Experts of a small language model: 8 experts in each of 14 layers, 579M tokens.
Below are experts of layer 11 (counted from 0) of a mixture-of-experts language model. Rows are named router (the router's row for the expert), up (a neuron's input weights, with its number) and show model dimensions 320-383. Each number is 500 + 25 x the weight over its row's rms, rounded and kept within 0 to 999. Numbers have three digits each.
Before each expert's rows: "gets" lists some tokens that make up at least twice as much of what it gets as of all text; "comes after" lists some tokens at least twice as common just before its tokens as in all text. This comes from a sample of Wikipedia text that the model never trained on. Tokens count by the router's weight.

# expert 5
gets: " the", " in", " a", "-", " The", " his"
comes after: "\n", " of", " in", "'", " on", " at"
router:519488476482470472523537506462485482477479540508495518479468472484510496527534488458503477517536532512487460499473534492504470478535533527557491448498497531443522508470469530517502492507463531
up0:516519508501513504551507522500487520504482493487528492444491487485494511526443487508509503504472507484505539492518524508477479522470513527557509498532475517468445526555516491473490515518539498
up1:484480488485540487515498473477503509508443487458509471511526536493488505490494495474518539528520517527501488489479480485469526517486522483481521541459539531503491506520463498470484473537475530
up2:492478469501536496487488490483565513510510530476476481503486477470503520476497531483504533496505507479503501497500511491493535495547451508515514489570497520486470490509465488497531496500528490
up3:448469488465509496502481492463530506536529518499530502468537471526491459510479514476470483531524493479506511561498528494459518543471475542498512462509515505532474489537514495506536479534471491
up4:513444542507544502490458507498542541530520453474506519500535530531479444487515491529483490453515500527469473515526506479528461512501568497528491555478488516458508486540534509463524482479446505
up5:533464500497487554513533503467545498521500433524522462516510557513559538510487497499513523498532501501494543537489472511491521489519476526509476470514513532488482447490485497493523454492486503
up6:470465500495521509506494537516506510509476498458502460481508482545502544501526491479488537500537468517509539528493504516484516515418491476498488447493554471500482505481443463527544552515482510
up7:480498475576514556493516495475517524464483542496516548540516530501513531542479492491528524501526440543509498472504512483472497510461511538520501518504518492455453480520495500495515512540466457
up8:520449488544494505554479478527491511499471506467537483505522485531546450499507480474478534460518518474511519488514467469500494516511533503523524491453470520473471474516504510514530491494483488
up9:475482485550526519474478514482488503482486470491526443532479512533504549491512496486521517509505458437487532489475483515484498483489486489574437479477477508518497469501495485501493531474510481
up10:544471481536484533479474546444514497493469527521492465485494481498522505504514504488472511486515477496503478485537486505456547498466507478485500467508490457551501560526449498465479539480490499
up11:489511533502494479559495493543514501510514487485485512534499502489494491524487490519470486487471519513537478520525536488534520484494482446486501509512484550492518502539489498492472484529506562
up12:497497526475511518480466525504557546492463526457473505451534506530517505513467465502504517469509472505528482528492539516504530471518504523529517468491477510525530492557487486511547527506479497
up13:477479462484552485531481541513477503531521519489475488498507472515517519489485520519461532523519525506491547517480480494498521501485478476483507460506497513488473487510502490495513527502471496
up14:469525464498493515464498543480559529498512525458475538458494521529528495473488479509469491538504494486526554529496525485510508517546450517485525507484507525471518500528463478495524510517526484
up15:522491492491525491541520514508519530491476482517558456517468545512519552484484491517521527506486507526482517455524477494490479482490469535502504490513486564454533503512485524488480493550518525
up16:470473502496509527467487505478534496473523478500538433511508472501530502511434551468472470509535517520466521467525509553529510506524504541509522516531514512521467508522546502500509484496459512
up17:531533461511483495486478505538516519480502512474505508556521472490501515466480512458500481513538505463574532555481506469491541504539512484495511505498479484539458454487490494469524521501501523
up18:479483467471509503472478509493542494452479456472549467497480510498532491497444543516481511500528523507480535565515545495542520532508491521505499490511515506521516519488488467508500485521494565
up19:500479469518524502519474485523544503467469483471456496523490498481471504529478492522528543524520423484512508538502520469558508526496478470495573502503515504508451537500495453479543532498488494
up20:502489523488512487530499533483529478479476516491523489450494536515514511480536466535509513503519534474523519541495499501514478524529528475521532503524481506466511528501484484533491478509510520
up21:445503482460488493514466502524521544485470533504526483467478468492517522492434527523475487519515497479557512555488495500526535537521452540480533529573516509544515513506530482479521494579494541
up22:470469487503498493501483576518493496498500483506496479465508488536525513514488507525457525502467481473493488544507538560488525472489477493473514459484480496505485540552465472551487503526512533
up23:468538493465519547489493523495486483558513516474476530460496509522524483476483516420505514475516530500544483508526524528526525438522468508525497479475521499431495494489448524500475499493482494
up24:473520544519490521533493537504475507512503501485506506517479475494527493510489529475543522502495470501560477512531515540506534561516447500550515516493491521485429567525493460460485514513531524
up25:539469541456523475485479534498493481488457508522530497514502486490512497482516500494496535489509496481501563491502521510434512522519540480508518471493489523503527514501512489504541523495457516
up26:511477482536516493495511529483537487502487519445507474473524517529477513491503492475495524521516454460496526536478491492481542487514509485503498493501485457451548473511486516500505527502487483
up27:504520490533508519476497545564522537525487528475530433522525501507531502499501535490495506543507457490480473518511506529425504454518523531524508529504475486542517507502489501511518547532466498
up28:465490485489502519472509515481534492455487501519527482458479559508520464484478493527497500534504483524514525504524488513511504481476497484515522497522506510516522497508470489478459494450534498
up29:533515506515503498497481449468488540477515512473502501463523548519529540548493517519510531511562520541470485534507530507472496488518540475506505535473489486501542466530463487530480459490507499
up30:512503461495462479447448490515539497473486527474490496504467558480466516480511485464563468500486494506525450511554484492485500525483522521500501468521486495492513444476496494547498476490474510

# expert 3
gets: ".", "=", "\n\n", " =", " .", " \""
comes after: "=", "\n\n", ".", " =", "\"", " No"
router:496484502515517483472442523544487563511505444491455477508503531515495530494530526518484511532511490478487506499453488495513522497493485494527542471507495549512465511459524496497518438490489495
up0:516489490539499493448496507541511497469479485504524493436498513530488477488485547489507496472494486478548480523491510521540522457512496545522506558463484469497508481475470449519542471543463533
up1:490519535473507514503490560495454498522501522493501470497470488520507524501502528464488495532497492523496505535510492513479542500506481500480506529530506540478523479510507550516488524511482527
up2:489532471526487455487478504512505535508513504524517499517492482547524508503489490487537561533514446509492521514497468484471509502491481538505520469499513502479503498500494520537504519495509528
up3:527453482455517479482524550500513511486465509494509491499500497517473499504467501511499498531489491486516506507525481538533444506475550472490499525524549491472515438520527515515458497517474515
up4:510468520524485475495476491500482565543470514502489479497486477484496557525492488482479499491519470562474524548511462533497516509489515483499497510525537465528518476475517491469546539528469543
up5:480506524465577471493448503498467539464489444481534528527496509517502523549472472473464513468501479526514511547561487475529507508488496495532542502502491518520463507535544480501487513483524482
up6:472539522507507452478488460500503527433505501456523520497469483472541514470476479516455505510495467472511496540485508548476513476491478464514494506505472529489492483482529496495439495522485521
up7:517519473511507504537437506504517512517454482515489480532527504492514490488466516516532504483505520536528529499511494485503525527464516522512495474458526447495471494499542513537466492540464494
up8:462489449539485516535518478462503512496483513487507509499513553524481498501491502486526498470541496469524468492497507515481515511512515484533496490501488548521548511496503521503481453493451520
up9:491459479503492521515495541474547484536445465498526523494481496509479513507499534492465541519546472507496512495521505545461531504468542528489523517523497482471511460495498510482478494519472520
up10:449482472549543508533532494511493470519497521518509458490505492538535493494522536496486486452459484500549536507510471483479521525500492491502453491492540514491489511485507467532483519519493504
up11:521492522514516537530482508497513471477508522502490482514501474497503522476511503502466529477499486503552507530521497468487478493509520524524487485528496513475501465502541494470498516435524527
up12:491526471524533499488455474502499553485504526484508495486513490505494518505486484509490508519496478484511532538519494541461531528473521508478490473490495516515486558519496480546546505498467477
up13:499489468528516507494451488479516536495488529510490487532484552471494522492490457515539485489486525504502531584483499511507486520470517509515483485487497482514494516499477496510484487548505454
up14:501466498534509510490545541467466522513515520511519501504476477525546522521451528509525548467511456492529495511507524491496465504485539477521508529515549433494495513491538514491498529525474479
up15:553496472509510513486514497529524500556459474484498469494499495515484499455465532566502494453509484536496503507527472544467491486507515543553491503447513529492488508515523460511466505498501484
up16:523522527544510483461467541497493504491487519483519518471510503505519515526516483495499519496493470495568476494492475492465501497486533487494480527525515507557492493506517483517506528493479535
up17:523517479490515488510465503501455544506523552507535508495499470482504466541490513459500502483545502520506463496528506535501523481518524463496523523474520455497493511512465472498454512504529545
up18:479495487510510536515492525511512519482504559501520477484510523489501458540497479468516567478491495482509483508475505546506522541547489521478481541508482506505509530528507477537475494547466499
up19:497534487486476506518491497480502473500479539479509507488524522490485490522487490541448534500493481498532464511514569530452514460511511522533479497477473531498502458487524502490518498505520558
up20:504482474525541526495504526516517490513466470487473517533517433497507525544475529480534513470520506493454532479472466509488481498495467498510547470499539548512505526521503505507483529522481541
up21:515512482504509512535515485485472521494465519500481519500482508500499465568501522490515536461530498476461521525503525474525507473475507518472578472479471529520531488514481510480472520518475492
up22:509526455503510511521463565523529541556469495473488484492538489489521511521490475492452506501519459493487516491527493513485492503529495463489515479474457474498458474503489470498549487519502500
up23:508481460517503494493481501507491491472460500530474504522506528541538555548465493475554497526539472535530525497548517505486473494469520492552455488516493499494501444516475516505460487490453564
up24:508512530487493471456455496480538514507496496523499531476475497496530523450513490531467522464534514526464491514492539493427495468447487514529502488500514499464513473527489467504509503494516473
up25:537465484497528477497476525521492496540465491484497492492490514532484499460498466498494503539509512499521550478527452554458503530510490490541465531539476522528524529507477489515532521520513492
up26:515507530466471537500509544543532456472509489515483517505526480514526559501493476502481509483535509492517514526537520502468513511517499516495512472487540556472525447502526497487462496498508507
up27:505496491477472496493485492500497504460512507497483477455553513497478561478476521467524457499496479518472487546528507519472502509517514519475515501527511439527477509529481515501511488494487516
up28:504489483483494497471482525480526553484524530463522500494535525480532489475473476501519502521472484510507509484500527467490477471512523505489532539496468524489479513511484507495509510515481511
up29:535457517508482503445488510484523494487527481467498430483509472473510546501502479510502545444508507533497504514494517516513509497519513518528516442521485519517532442508480508498487471490511478
up30:506528498511540507478496545503483523503533523464473520529520504516516510535531513491500496466510470505493511557527526506483516521480549487505525469516539511522509505481522501477485487546500544

# expert 1
gets: " to", " of", " was", " is", " as", " for"
comes after: ",", " was", "s", " to", " is", " he"
router:523496500498509555529474495463475507503529503480545474497461484519519495502505469494514524471456480513516506482486479502493514484461525495470488524474462489504497523495486536488513525508501500
up0:473458505480524478490498453494494542473531490546521537493465491504511514531486484485521505512510477530522506506498522506416510535504495490521514520492555481527515455519490491514459484536467562
up1:487537503477545495511487491497494530512512485504488517508507528532488513542478470475499493466506502497536477493476513511535511488444514504512522480485491514507516513551496460496495493505457508
up2:457494491531487506457503471514470497515469488480506504501525533490495495492491490494488516502505487475538538546514507500504500478538542465527494487517489511456500484518499494499483507517487460
up3:525526470501527507527472472531477480498545556513502474510544514478513494482472506490491462487535511504456513497505493557502525480518470521538483450489524509476506522492506518516484514487455523
up4:499475522489485519507473506518547517498479487507532481513482499517549593498493517480461494500508503483523534478480519528517521471455534468531535455519503498490512515553512478495483520518479487
up5:441504478523459539524517507513520544540528492508481505463517510556503489589482515483509493497502529507557522488526510501547489489495546489498492474521485458482491480492503491472477526498462504
up6:477497543487490498515474484520504502490497516514457536527535514529505532551496507509529513550493488525486503475504504501508477500483532528498521513487524502466542518535478469493506511516496542
up7:529477468501514502484517511480550554475529543480532509503503539535527505476469499518491481466511463536486509467533517484458510493483484538507500479523504463560485526462527485495505515516505494
up8:454483484492512467502502467452523502513494505492494477518480426506526521493521451480494509491503482489486523568525542470487504527539517544511555491569552487524462543508509457536507505459514492
up9:485487490505481539498492457504495478468488511491515528470482482481504521547488502498533492538515536542576473513493566443478489509456494491481533475474522476501516468535521496455474495487521486
up10:501507513545524494477474512474471542471502492551458469505494488562525533516476484497519512498505480507566506517536527515546506476481470463522526529526469512505503492539533492491519537481493502
up11:544475470514519472494488547514538509471499511559530429523483518480506496531483490519491484534484477531468519507528483529418504522519554518517517459521526581512519500481526497495492515475466470
up12:522469487472495509543529504502502526484468487528494437456518490471499486482491464560471535533536449522545523546523529507450514451481501459486512505481505494490469488515512504523464480489498532
up13:523491480510542521510520517543485530503459510476490520490484531517526492514481468515465483466507507521507474477496508520525527490508513492485527511462503522517518513482519515518497492511456481
up14:464508494497522493452503544464513534510511547486500571473501466495489538505504490518450524522502460459474527512513477504524471507548483483519521494498452521527526531510498491531489461536488494
up15:520534517522511460447494533511525481449493481460507547559500471492495466502478508523511504486489485527500524470483530526514484515528484514468505505512502456492507500479519472481543507524449519
up16:457516508535491491496498479531530516500499481508494466536510507501549499478436489533470464470520467512528454556475517479514515531511481510524498510559492492484510436540518478539499506496475541
up17:472468457494491449493485506456507511471512500494495507473557513531528517497486496436488472525490501493524482524480525534496530492498470465519476510540509476461524467532494512494475476539545507
up18:491505502492493503513483550478520530479475496508505501516504447500524486534514445486458512430477502497447465471512506487473531453475463496496492477505476495535504516515472516507509490484483507
up19:520500496478496494459500493523529488475532541490498532495478497480521491456510496460523479465518438480460456490499508531482499511545501505533463542506484492507525487515530498515471472531446528
up20:500494498476530488493493520529541468532506499487553468499484467480497537522490479531459475481509494508536452476522502545494538478508477494483479506501485508464519505468482484520461496460466512
up21:465461503519493469520462481474489507522512462515519500521483574499530517533520498515499513513516502496527448466500477477497482484473522479518501532512513490468504547528519452478482459533501521
up22:535511479526480472500487513529495492498524496487492491500452477515538542465484484501493513525524442517484489514479505509506498509500491464518509484481483509495451504481523480517512471502459491
up23:449439445478541487487511522512489525482504466527500551474488516481513524577484477479498480495511481487484481523504498515448477504501521493514512504478472483510507518471476465475516535490494530
up24:527471476487502472535486530529500510509455519528505481498500465534524494502513514518478484518485493565522533485511514510497486477540543523513482456536525502528503463524516496483498512492493489
up25:536490492478462477489509516487502493506458492508464497535491508464512541483489515549461478569535502482541476498539495539550526501490500480522523532518514517527473502487498469513495473516492490
up26:521473493544529545519508499504518488525492510522467518480486488502492489496491467511472502505518483513491506542520504494504522515478480494504487515524511489526501460495519461516525518518527507
up27:509570481520494507520505525535495474502447471466492464534484523526474530514472520448485515465489564481482494478514504509490530503484507510528522503471489511481486509469540471504448470468503483
up28:436508482500464465474503540501478517470484477523506493502481522485530513481463518538499508520510489523482564485515497501474468532469569470554508523491553503475482494497573515481445448497538555
up29:498500482494493508470485516486487543486467522468497473509558489549541486500495490491448499454506508499528491523497523534498501495525501470473512485518473459503520462529529499482536469536501485
up30:473520513572535457443489506489478502514497507485512522473545519487476503495515491485515519500485472464461548508521522492518510482480490484509496483507529482520476518539510476549480507500495505